{"d_model": 192, "d_shared_expert": 0, "moe_layers": [0, 1, 2, 3, 4, 5, 6, 7, 8, 9, 10], "router_score": "softmax", "normalize_top_k": true, "routed_scale": 1.41, "balance_loss": 0.000954, "norm": "rmsnorm", "tie_embeddings": false, "beta2": 0.99, "batch_tokens": 65536, "seq_len": 512, "train_tokens": 357500000, "steps": 5456}
Below are experts of layer 7 (counted from 0) of a mixture-of-experts language model. Rows are named router (the router's row for the expert) and show model dimensions 128-191. Each number is 50 + 15 x the weight over its row's rms, rounded and kept within 0 to 99.
After each expert's rows: "mostly gets" lists some tokens that are sent to it at least half of the time. This comes from a sample of Wikipedia text that the model never trained on.

# expert 55
router:75 36 59 49 64 73 28 62 42 59 38 74 38 42 37 47 69 73 58 43 50 77 81 33 39 36 45 57 62 65 33 41 61 48 42 37 23 44 40 51 62 60 52 70 59 28 41 56 46 25 47 33 50 66 40 29 22 65 49 56 43 55 57 48
mostly gets: " Gary", " Alfred", " Larry", " Arthur", "John", " Sarah"

# expert 36
router:34 64 41 36 59 25 14 14 60 39 29 54 56 34 78 78 72 46 44 63 51 53 64 83 53 43 49 41 51 58 59 47 38 15 53 52 54 59 45 59 69 52 29 45 52 26 54 70 48 37 55 45 48 47 47 61 39 54 41 58 33 53 57 64
mostly gets: " lies", " ←", ":", " located", " situated", "featuring"

# expert 44
router:41 16 49 63 48 75 60 42 40 61 26 53 48 48 72 68 65 35 69 66 43 48 57 31 74 37 37 72 52 48 41 24 67 77 49 52 50 15 44 49 63 38 69 77 27 67 58 58 56 24 15 41 47 73 57 62 37 45 44 47 46 32 64 30
mostly gets: " pop", " Recorded", " Billboard", " Supporting", "Studio", "pop"

# expert 47
router:34 48 54 61 60 38 30 44 61 33 60 51 37 53 63 25 77 66 54 53 37 39 57 53 31 53 63 54 32 67 44 60 55 88 35 48 53 69 77 51 52 53 29 47 59 24 41 23 18 44 77 48 52 48 66 71 33 67 67 63 54 26 53 37
mostly gets: " you", " our", " your", "...", " my", "You"

# expert 43
router:66 35 62 67 41 55 60 63 65 31 61 32 55 41 71 52 68 66 47 57 70 41 45 40 65 44 79 66 34 53 32 75 63 53 35 53 76 43 38 54 39 45 56 65 50 66 62 49 55 55 67 41 35 42 50 75 36 66 50 60 61 42 60 37
mostly gets: " Upper", " southern", " eastern", " northern", "poel", " @"

# expert 22
router:47 65 37 29 73 74 43 71 44 39 49 56 36 61 73 28 44 37 55 73 35 27 46 41 29 52 56 51 50 36 54 47 50 62 57 56 28 25 62 45 55 68 37 62 39 33 59 37 40 53 54 82 47 58 33 61 51 20 63 71 41 40 64 54
mostly gets: "Take", " Lim", " Kim", "De", " Nick", " Ron"

# expert 54
router:36 42 40 88 41 62 38 70 36 62 44 46 36 14 41 56 26 37 55 36 50 55 59 68 26 48 75 45 48 49 37 33 81 61 24 63 55 29 55 31 51 32 31 54 61 63 29 54 48 44 44 40 66 57 63 72 58 66 56 81 59 57 71 34
mostly gets: " six", " many", " nine", " ten", " twelve", " several"

# expert 58
router:42 58 24 47 42 79 51 20 56 65 30 66 41 35 39 47 41 49 67 41 65 32 63 58 45 49 57 42 48 53 58 30 26 35 41 48 63 48 54 46 70 62 77 66 31 38 60 72 31 47 40 56 63 61 70 55 65 60 56 49 24 52 56 42
mostly gets: " at", "At", " At", " near", "reaching", " reached"

# expert 50
router:39 46 84 30 51 81 45 70 30 32 54 38 72 43 66 43 37 50 38 36 35 53 31 68 52 62 57 59 46 73 43 58 37 75 38 42 63 29 69 63 53 57 25 47 13 58 39 50 30 25 59 48 58 49 62 65 44 74 42 40 33 55 49 57
mostly gets: " However", " however", "In", " Its", " It", " There"

# expert 26
router:56 49 32 39 52 41 50 26 53 29 52 42 77 72 35 22 75 58 69 59 25 59 63 68 38 56 62 41 41 67 72 61 28 48 54 53 66 52 38 38 59 61 28 61 80 33 55 31 37 49 72 41 60 39 50 31 52 31 69 38 40 43 64 83
mostly gets: " she", " he", ".60"

# expert 1
router:39 71 56 53 70 44 47 74 50 59 35 40 32 76 24 55 80 39 63 41 59 64 41 31 31 42 43 43 50 31 30 40 35 46 68 61 42 43 49 28 17 42 78 56 80 39 48 38 34 36 60 26 63 33 48 67 76 50 60 40 36 41 54 49
mostly gets: "–3", " 0–2", " +1", " Clade", " 0–1", "–7"

# expert 21
router:37 32 45 80 69 35 51 65 05 76 57 26 54 58 48 59 37 57 26 56 50 60 53 43 65 27 62 54 44 60 56 57 39 58 81 69 61 38 48 21 41 36 72 37 31 23 59 77 34 78 64 32 54 46 45 34 69 55 72 43 63 44 60 54
mostly gets: " 2018", " 2021", " 2013", " 2014", " 2011", " 2010"

# expert 12
router:30 14 51 38 51 58 53 65 58 48 65 30 29 73 52 51 64 42 59 22 21 46 48 64 33 43 35 38 29 43 29 18 59 77 52 40 57 57 40 25 52 34 42 47 59 50 25 24 59 56 33 55 57 55 45 54 65 69 55 53 32 35 35 32
mostly gets: "Reception", " She", " He", " They", "He", "Review"

# expert 8
router:54 44 54 46 45 47 85 63 38 49 65 61 65 57 25 49 39 47 60 44 69 67 53 69 55 59 36 43 31 50 57 75 71 31 29 52 63 40 43 71 69 39 42 47 52 68 74 62 80 12 34 69 52 53 58 59 41 74 51 74 48 69 70 66
mostly gets: " born", " died", "born", " December", " April", "died"

# expert 5
router:67 82 53 64 30 53 48 61 61 63 50 42 46 37 47 40 35 43 61 67 55 60 57 47 41 43 71 62 48 49 52 51 42 54 56 44 41 30 26 62 33 40 71 63 42 17 66 34 46 72 44 46 54 53 50 57 47 42 33 78 18 58 52 88
mostly gets: " Sche", " Wein", " Mc", " Bennett", " Borg", " Bro"

# expert 10
router:52 78 32 46 59 32 61 45 38 59 73 61 33 56 58 51 44 62 63 79 47 69 45 67 26 63 30 35 28 61 58 55 55 33 60 69 70 72 66 49 73 57 33 28 52 77 71 37 61 69 63 58 47 54 49 35 48 26 52 41 59 54 62 70
mostly gets: " were", " was", " are", " is", "\",", " would"

# expert 37
router:58 44 44 32 66 61 52 76 59 53 71 74 43 45 26 61 76 42 74 74 47 39 44 38 73 54 47 52 78 34 52 14 37 33 50 62 52 39 56 79 39 19 58 49 50 61 40 53 36 48 38 63 58 69 40 47 52 36 75 58 71 38 30 64
mostly gets: " Chris", " Mike", " Eddie", " Harry", " Kevin", " Dave"

# expert 20
router:43 52 40 61 57 63 36 55 49 59 30 52 46 42 47 44 44 37 55 32 37 62 46 42 49 50 68 64 61 20 64 49 56 67 38 40 64 45 40 47 31 38 71 32 60 69 44 39 69 45 48 14 40 68 51 35 38 48 39 60 33 28 33 47
mostly gets: " Arthropod", " Animal", " Preced", " backing", " prime", " assistant"

# expert 42
router:82 54 18 65 64 32 41 46 76 42 52 49 35 22 60 20 29 65 36 50 55 39 58 34 49 67 15 40 56 38 39 20 75 57 53 49 40 22 39 62 82 43 27 56 58 59 62 61 51 43 33 66 43 52 54 63 64 64 49 25 50 44 54 72
mostly gets: "plane", "TR", " prototype", " poster", " Atlas", " SR"

# expert 17
router:41 87 57 69 42 68 23 75 43 49 59 33 77 48 51 62 51 55 47 28 76 54 50 47 45 58 67 52 81 66 30 55 81 41 49 53 88 74 59 33 36 43 48 59 48 63 54 43 30 36 47 20 51 62 51 53 43 46 40 55 62 60 42 56
mostly gets: " percussion", " large", " drums", " keyboards", " small", " Yes"

# expert 60
router:48 67 47 07 61 58 45 35 42 49 52 42 34 58 49 49 67 49 56 55 47 53 59 72 24 62 73 54 58 80 19 49 21 48 39 41 72 51 57 50 02 58 62 37 61 54 15 43 38 30 35 74 81 36 84 77 64 74 64 42 59 57 42 55
mostly gets: " but", " and", ".\"", "\".", " saying", " nor"

# expert 16
router:33 66 52 37 40 58 39 61 21 51 36 60 49 87 64 41 13 35 53 67 47 56 54 46 72 32 39 42 51 38 61 50 54 58 40 32 32 46 32 74 51 60 41 49 43 41 41 46 57 59 79 44 45 55 45 41 54 41 47 54 31 60 44 26
mostly gets: " Bha", " Shah", " Abd", " Maha", " Kha", " Ak"

# expert 35
router:53 57 53 41 27 37 37 33 55 63 53 48 40 44 60 31 48 60 26 88 57 51 47 38 84 50 56 38 68 29 70 64 21 45 73 45 39 58 36 63 31 60 38 54 39 67 61 59 49 38 58 58 54 57 55 31 28 52 60 50 74 61 55 84
mostly gets: " v", " Th", " Insect", " Ch", " d", " st"

# expert 19
router:32 52 61 45 59 69 58 55 49 29 32 43 45 33 46 48 26 15 74 40 36 45 52 38 31 48 44 55 66 67 51 20 47 47 51 62 23 49 57 44 75 56 36 77 61 50 50 81 38 44 45 63 42 38 43 56 43 53 43 09 57 66 70 43
mostly gets: " epi", " neuro", " anti", " tri", " meta", " red"

# expert 3
router:33 51 34 60 45 43 45 45 53 27 87 78 56 44 32 50 41 57 55 40 45 47 48 44 64 80 53 21 44 35 49 52 55 53 52 39 25 61 33 55 37 28 67 59 42 62 62 38 48 67 77 47 57 59 38 80 51 51 42 75 64 55 63 57
mostly gets: " ISBN", " (", " Books", "Note", " Journal", " Cambridge"

# expert 59
router:57 64 45 35 47 41 55 69 72 63 36 48 45 77 63 58 53 53 42 19 66 54 63 80 40 52 59 43 65 24 41 74 45 62 52 46 31 56 51 34 28 65 76 47 75 63 37 66 38 17 61 27 59 35 59 36 31 42 44 57 31 61 20 49
mostly gets: " idea", " way", " story", " connection", " relationship", " statue"

# expert 48
router:50 38 20 50 52 35 54 51 39 82 32 57 75 50 37 62 34 55 51 35 57 58 51 60 68 44 58 37 69 29 65 49 83 55 62 32 64 53 31 46 07 78 70 37 77 60 57 33 56 64 59 23 42 43 46 46 41 12 30 18 74 74 43 39
mostly gets: " parts", " songs", " members", " areas", " names", " artists"

# expert 6
router:33 49 66 36 47 43 45 30 61 46 64 84 84 50 44 57 62 52 53 42 65 50 36 42 60 57 64 59 80 32 37 62 32 46 47 39 22 59 53 56 52 54 62 50 32 62 45 79 33 48 40 50 68 48 47 42 64 45 57 51 67 63 37 20
mostly gets: " ", " Y", " ch", " w", " sc", " G"

# expert 9
router:30 69 39 37 39 32 52 51 46 56 43 37 37 64 79 47 67 63 53 56 56 50 39 21 73 46 75 45 61 72 52 68 54 47 60 68 37 53 56 47 53 24 62 42 80 59 67 47 50 32 27 27 56 46 59 65 85 87 54 40 33 48 73 42
mostly gets: " ===", " ==", "History", " ====", "Area", "Biography"

# expert 18
router:64 28 41 59 64 55 43 83 46 42 60 45 44 75 16 60 72 41 67 39 50 31 42 51 23 33 64 62 42 48 36 31 79 53 51 43 68 58 26 43 37 31 68 58 60 36 43 80 62 35 64 75 42 50 58 36 43 28 46 54 75 57 38 24
mostly gets: " economic", " mathematics", " food", " sexual", " health", " social"

# expert 28
router:50 46 48 50 72 54 48 23 55 80 51 63 72 31 43 47 44 10 43 43 37 40 40 59 36 47 72 53 51 78 33 53 60 60 42 63 43 56 76 63 81 31 84 61 38 44 34 43 71 42 55 52 31 63 61 60 26 33 40 61 57 61 48 34
mostly gets: " pro", " con", " non", " ex", " in", " real"

# expert 51
router:54 42 31 50 47 37 55 73 31 36 43 48 53 67 48 54 37 40 53 41 61 86 49 43 31 38 39 49 51 62 62 53 37 31 65 70 21 53 58 27 37 73 87 53 56 55 45 70 50 53 63 28 43 55 36 45 70 35 68 28 81 54 30 67
mostly gets: " weeks", " contract", " touchdown", " matches", " reviews", " annually"

# expert 63
router:71 47 51 78 37 49 43 19 77 50 53 47 60 61 39 31 60 30 53 80 47 48 47 52 61 32 56 38 26 81 32 42 64 28 43 63 73 69 58 44 47 48 12 56 55 49 45 25 69 36 64 58 47 70 43 84 24 22 40 27 51 65 43 52
mostly gets: ")", "^{2})", "\")", " approximately", "):", "relatively"

# expert 62
router:45 48 62 46 66 23 76 83 59 48 51 44 47 33 46 55 57 54 18 46 34 25 34 15 66 48 38 33 63 30 60 48 54 65 60 49 80 59 32 53 33 46 49 50 31 37 44 44 51 46 47 39 52 33 13 53 46 31 57 23 42 25 47 44
mostly gets: " MPC", " JPL", " Votes", " Candidate", " Website", " Genus"

# expert 14
router:54 41 64 69 49 55 39 64 36 57 23 53 42 37 62 53 46 30 70 52 63 65 39 75 61 70 28 35 37 61 36 27 55 34 38 46 97 69 59 34 36 55 52 60 61 45 29 78 51 33 41 26 52 46 62 32 21 61 37 44 43 66 48 47
mostly gets: " his", " brief", " their", "year", " her", "whose"

# expert 39
router:65 56 68 39 46 65 41 53 61 48 58 56 44 60 58 47 38 43 46 62 39 55 55 44 43 73 03 58 62 44 70 38 61 66 50 44 32 50 65 67 39 46 63 13 56 38 48 57 60 65 45 73 49 59 58 50 45 44 65 68 42 50 53 60
mostly gets: " del", "ão", " Juan", " José", " Copa", "ă"

# expert 0
router:51 22 41 66 35 51 64 64 57 55 47 50 47 28 37 59 59 57 34 80 31 42 35 55 62 49 43 45 33 57 32 48 48 17 44 53 66 65 75 64 66 53 44 58 58 64 42 44 48 31 43 35 45 62 69 53 62 70 57 55 49 49 54 36
mostly gets: " the", "The", " The"

# expert 40
router:82 66 48 34 52 31 55 73 42 45 63 18 75 10 56 69 66 72 29 23 62 56 53 55 70 62 57 33 54 56 78 57 36 70 37 56 46 31 58 22 30 57 58 48 21 42 47 26 63 41 41 30 35 44 66 16 39 86 43 69 51 73 61 33
mostly gets: " this", " same", " This", "This", " which", " There"

# expert 27
router:62 35 30 53 61 62 84 34 35 58 56 55 62 36 57 26 62 49 57 67 54 52 60 54 47 68 34 39 46 37 35 52 49 66 70 51 83 50 40 52 66 53 53 44 55 51 35 48 19 58 66 40 77 25 50 37 44 67 48 24 79 80 40 23
mostly gets: " illustrator", "VIE", "---|---|---|---|", "featuring", " historian", " functional"

# expert 52
router:30 36 74 49 20 46 48 41 50 31 40 37 55 47 61 52 57 41 43 39 51 37 42 22 53 36 57 13 34 24 28 53 40 60 72 25 49 57 81 40 29 39 52 53 57 66 66 65 56 26 51 57 41 55 49 58 45 59 56 43 46 35 57 24
mostly gets: " Founded", " Coordinates", " Pld", "+2", " Established", " Pos"

# expert 33
router:30 39 50 37 30 23 55 55 32 54 16 36 50 26 64 57 57 31 47 37 61 59 39 51 37 37 61 67 28 13 45 48 38 33 30 45 61 58 20 36 52 60 71 44 44 44 48 56 38 51 29 83 54 76 25 56 15 36 15 34 38 18 39 40
mostly gets: " went", " moved", " returned", " consist", " goes", " turned"

# expert 30
router:43 37 50 55 49 33 54 49 84 47 42 71 40 40 74 67 47 45 62 30 56 54 51 47 61 62 72 46 44 45 69 70 50 47 54 59 82 57 72 49 64 34 46 48 59 60 72 62 77 44 73 49 49 49 48 65 73 52 40 48 53 40 25 59
mostly gets: " become", " becomes", " Our", "Early", " American", " considered"

# expert 24
router:14 66 37 56 63 34 56 74 09 53 48 57 73 41 68 65 41 49 41 37 56 57 51 49 34 46 31 55 62 22 66 59 78 48 43 64 52 47 44 35 48 41 54 64 70 55 36 43 65 51 00 50 50 42 39 28 59 56 48 33 67 34 41 62
mostly gets: " politician", " footballer", " newly", " woman", " been", " crew"

# expert 29
router:62 39 59 45 56 43 50 75 58 67 60 37 69 78 88 39 40 50 54 54 59 43 85 46 41 34 51 52 46 45 66 43 63 50 64 52 43 37 30 56 61 52 45 45 65 54 69 32 93 57 76 36 46 43 42 76 62 64 80 52 61 69 45 57
mostly gets: "hina", "ković", " Cohen", "iceps", " Murphy", "Smith"

# expert 34
router:47 55 34 29 47 77 71 34 52 69 53 35 49 74 36 29 61 74 66 64 35 58 58 45 53 42 52 46 62 51 43 50 71 58 47 42 25 22 42 45 59 29 45 43 36 25 47 50 35 54 42 71 10 36 65 25 41 27 50 18 58 40 84 56
mostly gets: " sexual", "oc", "erg", "cla", "iformes", "flu"

# expert 46
router:66 63 62 55 62 61 46 64 77 53 42 65 24 64 34 74 50 37 71 60 36 40 42 29 56 50 44 57 62 57 72 60 65 37 40 37 39 13 36 54 35 61 38 31 56 51 66 36 54 68 41 43 57 26 39 46 58 22 37 62 36 61 40 68
mostly gets: " Socorro", " Santa", " Los", " Miami", " Mount", " Salt"

# expert 31
router:79 62 75 41 43 60 48 53 74 32 57 53 46 45 80 22 41 32 59 62 51 39 46 45 79 72 53 65 60 36 49 43 49 84 65 46 31 51 46 72 44 51 27 43 58 37 42 42 41 53 44 64 58 46 38 55 56 50 54 54 31 48 52 30
mostly gets: "č", "š", "ö", "ü", "ä", " von"

# expert 38
router:61 46 71 67 61 59 64 59 57 66 56 58 44 53 37 63 66 18 51 58 28 43 41 40 55 53 37 30 50 32 54 81 64 53 51 62 52 77 35 42 64 41 63 36 47 50 54 42 48 53 65 44 58 52 30 42 50 45 40 88 64 82 65 27
mostly gets: " Secretary", " President", " assistant", " chairman", " Lieutenant", " Governor"

# expert 41
router:55 59 71 73 57 62 80 46 28 54 50 47 44 52 36 27 40 84 61 46 59 32 51 35 78 53 39 60 49 47 59 24 58 49 46 35 40 26 54 37 60 45 42 43 67 71 53 61 56 77 42 46 47 58 59 58 97 52 41 38 58 51 63 50
mostly gets: " NCAA", " Communist", " UEFA", " NBA", " European", "CHN"

# expert 32
router:71 29 42 24 43 44 51 26 50 46 31 55 56 53 55 76 34 54 37 36 83 55 50 58 39 43 44 73 58 64 38 64 39 42 12 55 62 49 47 31 34 61 69 55 43 42 60 49 39 76 55 65 60 75 38 45 25 19 26 50 36 54 32 41
mostly gets: " using", " provide", " create", " provides", " includes", " allow"

# expert 2
router:51 68 31 62 65 53 46 29 45 40 66 42 21 69 44 22 31 31 50 53 62 53 36 47 47 48 43 54 29 54 62 68 46 66 61 52 78 66 59 62 59 60 47 35 77 35 43 75 57 64 54 37 70 51 50 43 61 62 57 68 38 44 43 67
mostly gets: "---|---|---|---|", "|---|---|", "|---|---|---|", "|---|", " ==", " ="

# expert 25
router:39 54 47 36 52 40 39 42 44 52 65 50 58 40 43 32 58 58 48 78 41 25 49 45 64 55 54 71 34 79 59 73 34 31 38 39 74 87 39 47 67 38 44 59 30 68 42 22 43 46 66 25 43 24 45 68 81 56 61 56 59 63 68 54
mostly gets: " 6–4,", " +", " 3,", " –", " 4,", " 7,"

# expert 23
router:48 70 28 79 49 38 31 41 35 56 52 55 72 40 68 56 89 70 52 62 71 69 45 74 51 52 49 59 65 59 41 37 37 62 57 47 53 41 74 41 56 57 21 46 71 58 12 32 50 63 45 47 76 43 78 55 45 62 38 58 42 51 19 44
mostly gets: "\".", " 2019.", ").", "Because", " Both", " Each"

# expert 53
router:46 53 72 65 43 52 67 66 67 36 90 66 33 72 31 52 35 35 62 65 50 54 53 32 54 57 55 62 64 15 64 56 54 44 55 44 39 53 56 97 50 52 46 45 49 77 48 72 60 71 37 47 58 42 59 55 36 31 49 59 67 39 59 42
mostly gets: " Labour", " ENG", " SCO", " Gwyn", " Yorkshire", " Town"

# expert 56
router:77 48 72 76 52 40 73 73 60 58 67 56 27 63 61 61 38 44 67 39 54 58 56 78 62 47 49 44 51 66 46 29 69 19 38 49 56 52 73 60 41 34 42 43 69 61 54 66 55 69 48 56 39 30 51 52 85 32 59 76 43 59 60 38
mostly gets: " Trump", " NXT", " industry", " legislature", " Nations", " Territory"

# expert 13
router:42 60 70 49 66 50 25 40 34 53 63 51 64 61 55 46 80 57 64 53 52 63 51 50 37 66 64 12 41 56 51 47 59 61 38 46 34 64 58 87 44 52 22 42 64 53 54 49 49 51 39 56 23 32 28 36 80 43 48 38 62 54 58 55
mostly gets: " who", "who", " we", " they", "frac", " she"

# expert 49
router:52 43 57 70 56 54 27 64 66 51 20 50 53 69 50 43 31 60 62 54 32 43 50 56 57 56 50 53 55 46 43 38 60 40 59 52 66 35 47 79 48 49 53 49 59 45 74 60 65 59 39 82 35 37 58 60 73 44 71 64 45 31 27 63
mostly gets: " Stakes", " Girl", " massacre", " Drive", " Mountains", " Stories"

# expert 7
router:39 31 22 65 52 44 51 65 37 56 75 64 71 42 53 37 75 66 31 36 58 73 38 31 38 55 63 30 67 54 46 74 34 46 52 62 22 39 52 47 30 39 60 60 45 59 51 67 56 62 70 60 34 66 70 56 21 97 55 73 58 39 56 41
mostly gets: " (18", "ร", "น", "ي", " ال", "า"

# expert 57
router:78 71 30 54 62 40 55 39 31 30 51 40 50 29 14 44 47 73 25 31 37 35 32 60 52 45 69 76 31 44 63 44 27 37 57 57 85 58 53 30 60 55 40 72 32 35 51 64 41 64 62 49 37 39 84 16 35 55 62 49 50 62 54 37
mostly gets: " where", " after", " when", " before", " because", " during"

# expert 4
router:48 23 60 35 31 41 38 36 46 33 36 48 58 51 46 82 25 66 39 26 36 67 58 41 49 36 31 65 32 50 35 31 46 61 75 34 53 32 36 53 60 71 56 74 45 32 78 20 55 79 45 57 59 76 30 42 47 30 19 60 35 38 64 25
mostly gets: " wrote", "Personal", " worked", " Occupations", " served", " earned"

# expert 45
router:22 25 69 39 33 50 31 71 61 77 53 10 74 59 49 55 40 75 11 74 55 26 42 43 54 50 50 51 45 70 31 32 38 31 72 30 50 64 47 48 58 70 40 23 74 75 36 62 61 54 52 57 33 47 59 84 57 43 45 20 54 51 46 49
mostly gets: "'", "’", "\"", "]", "”", "$"

# expert 15
router:43 27 66 51 41 58 75 68 47 46 49 47 56 63 50 45 28 75 25 53 96 16 59 78 53 49 57 48 52 63 33 79 27 32 61 47 65 76 56 43 36 45 48 48 63 49 75 36 44 53 56 50 43 48 23 40 64 66 40 42 60 17 30 62
mostly gets: " second", " third", " fourth", " Nominated", " first", " known"

# expert 11
router:55 83 48 48 52 43 42 19 44 63 51 65 51 36 65 41 67 46 36 43 54 61 38 40 50 32 56 68 58 70 70 49 73 63 29 71 66 15 58 60 93 40 65 40 26 64 58 46 57 19 20 65 36 51 67 34 32 27 59 57 37 60 31 52
mostly gets: " of", " between", " almost", " around", " among", " approximately"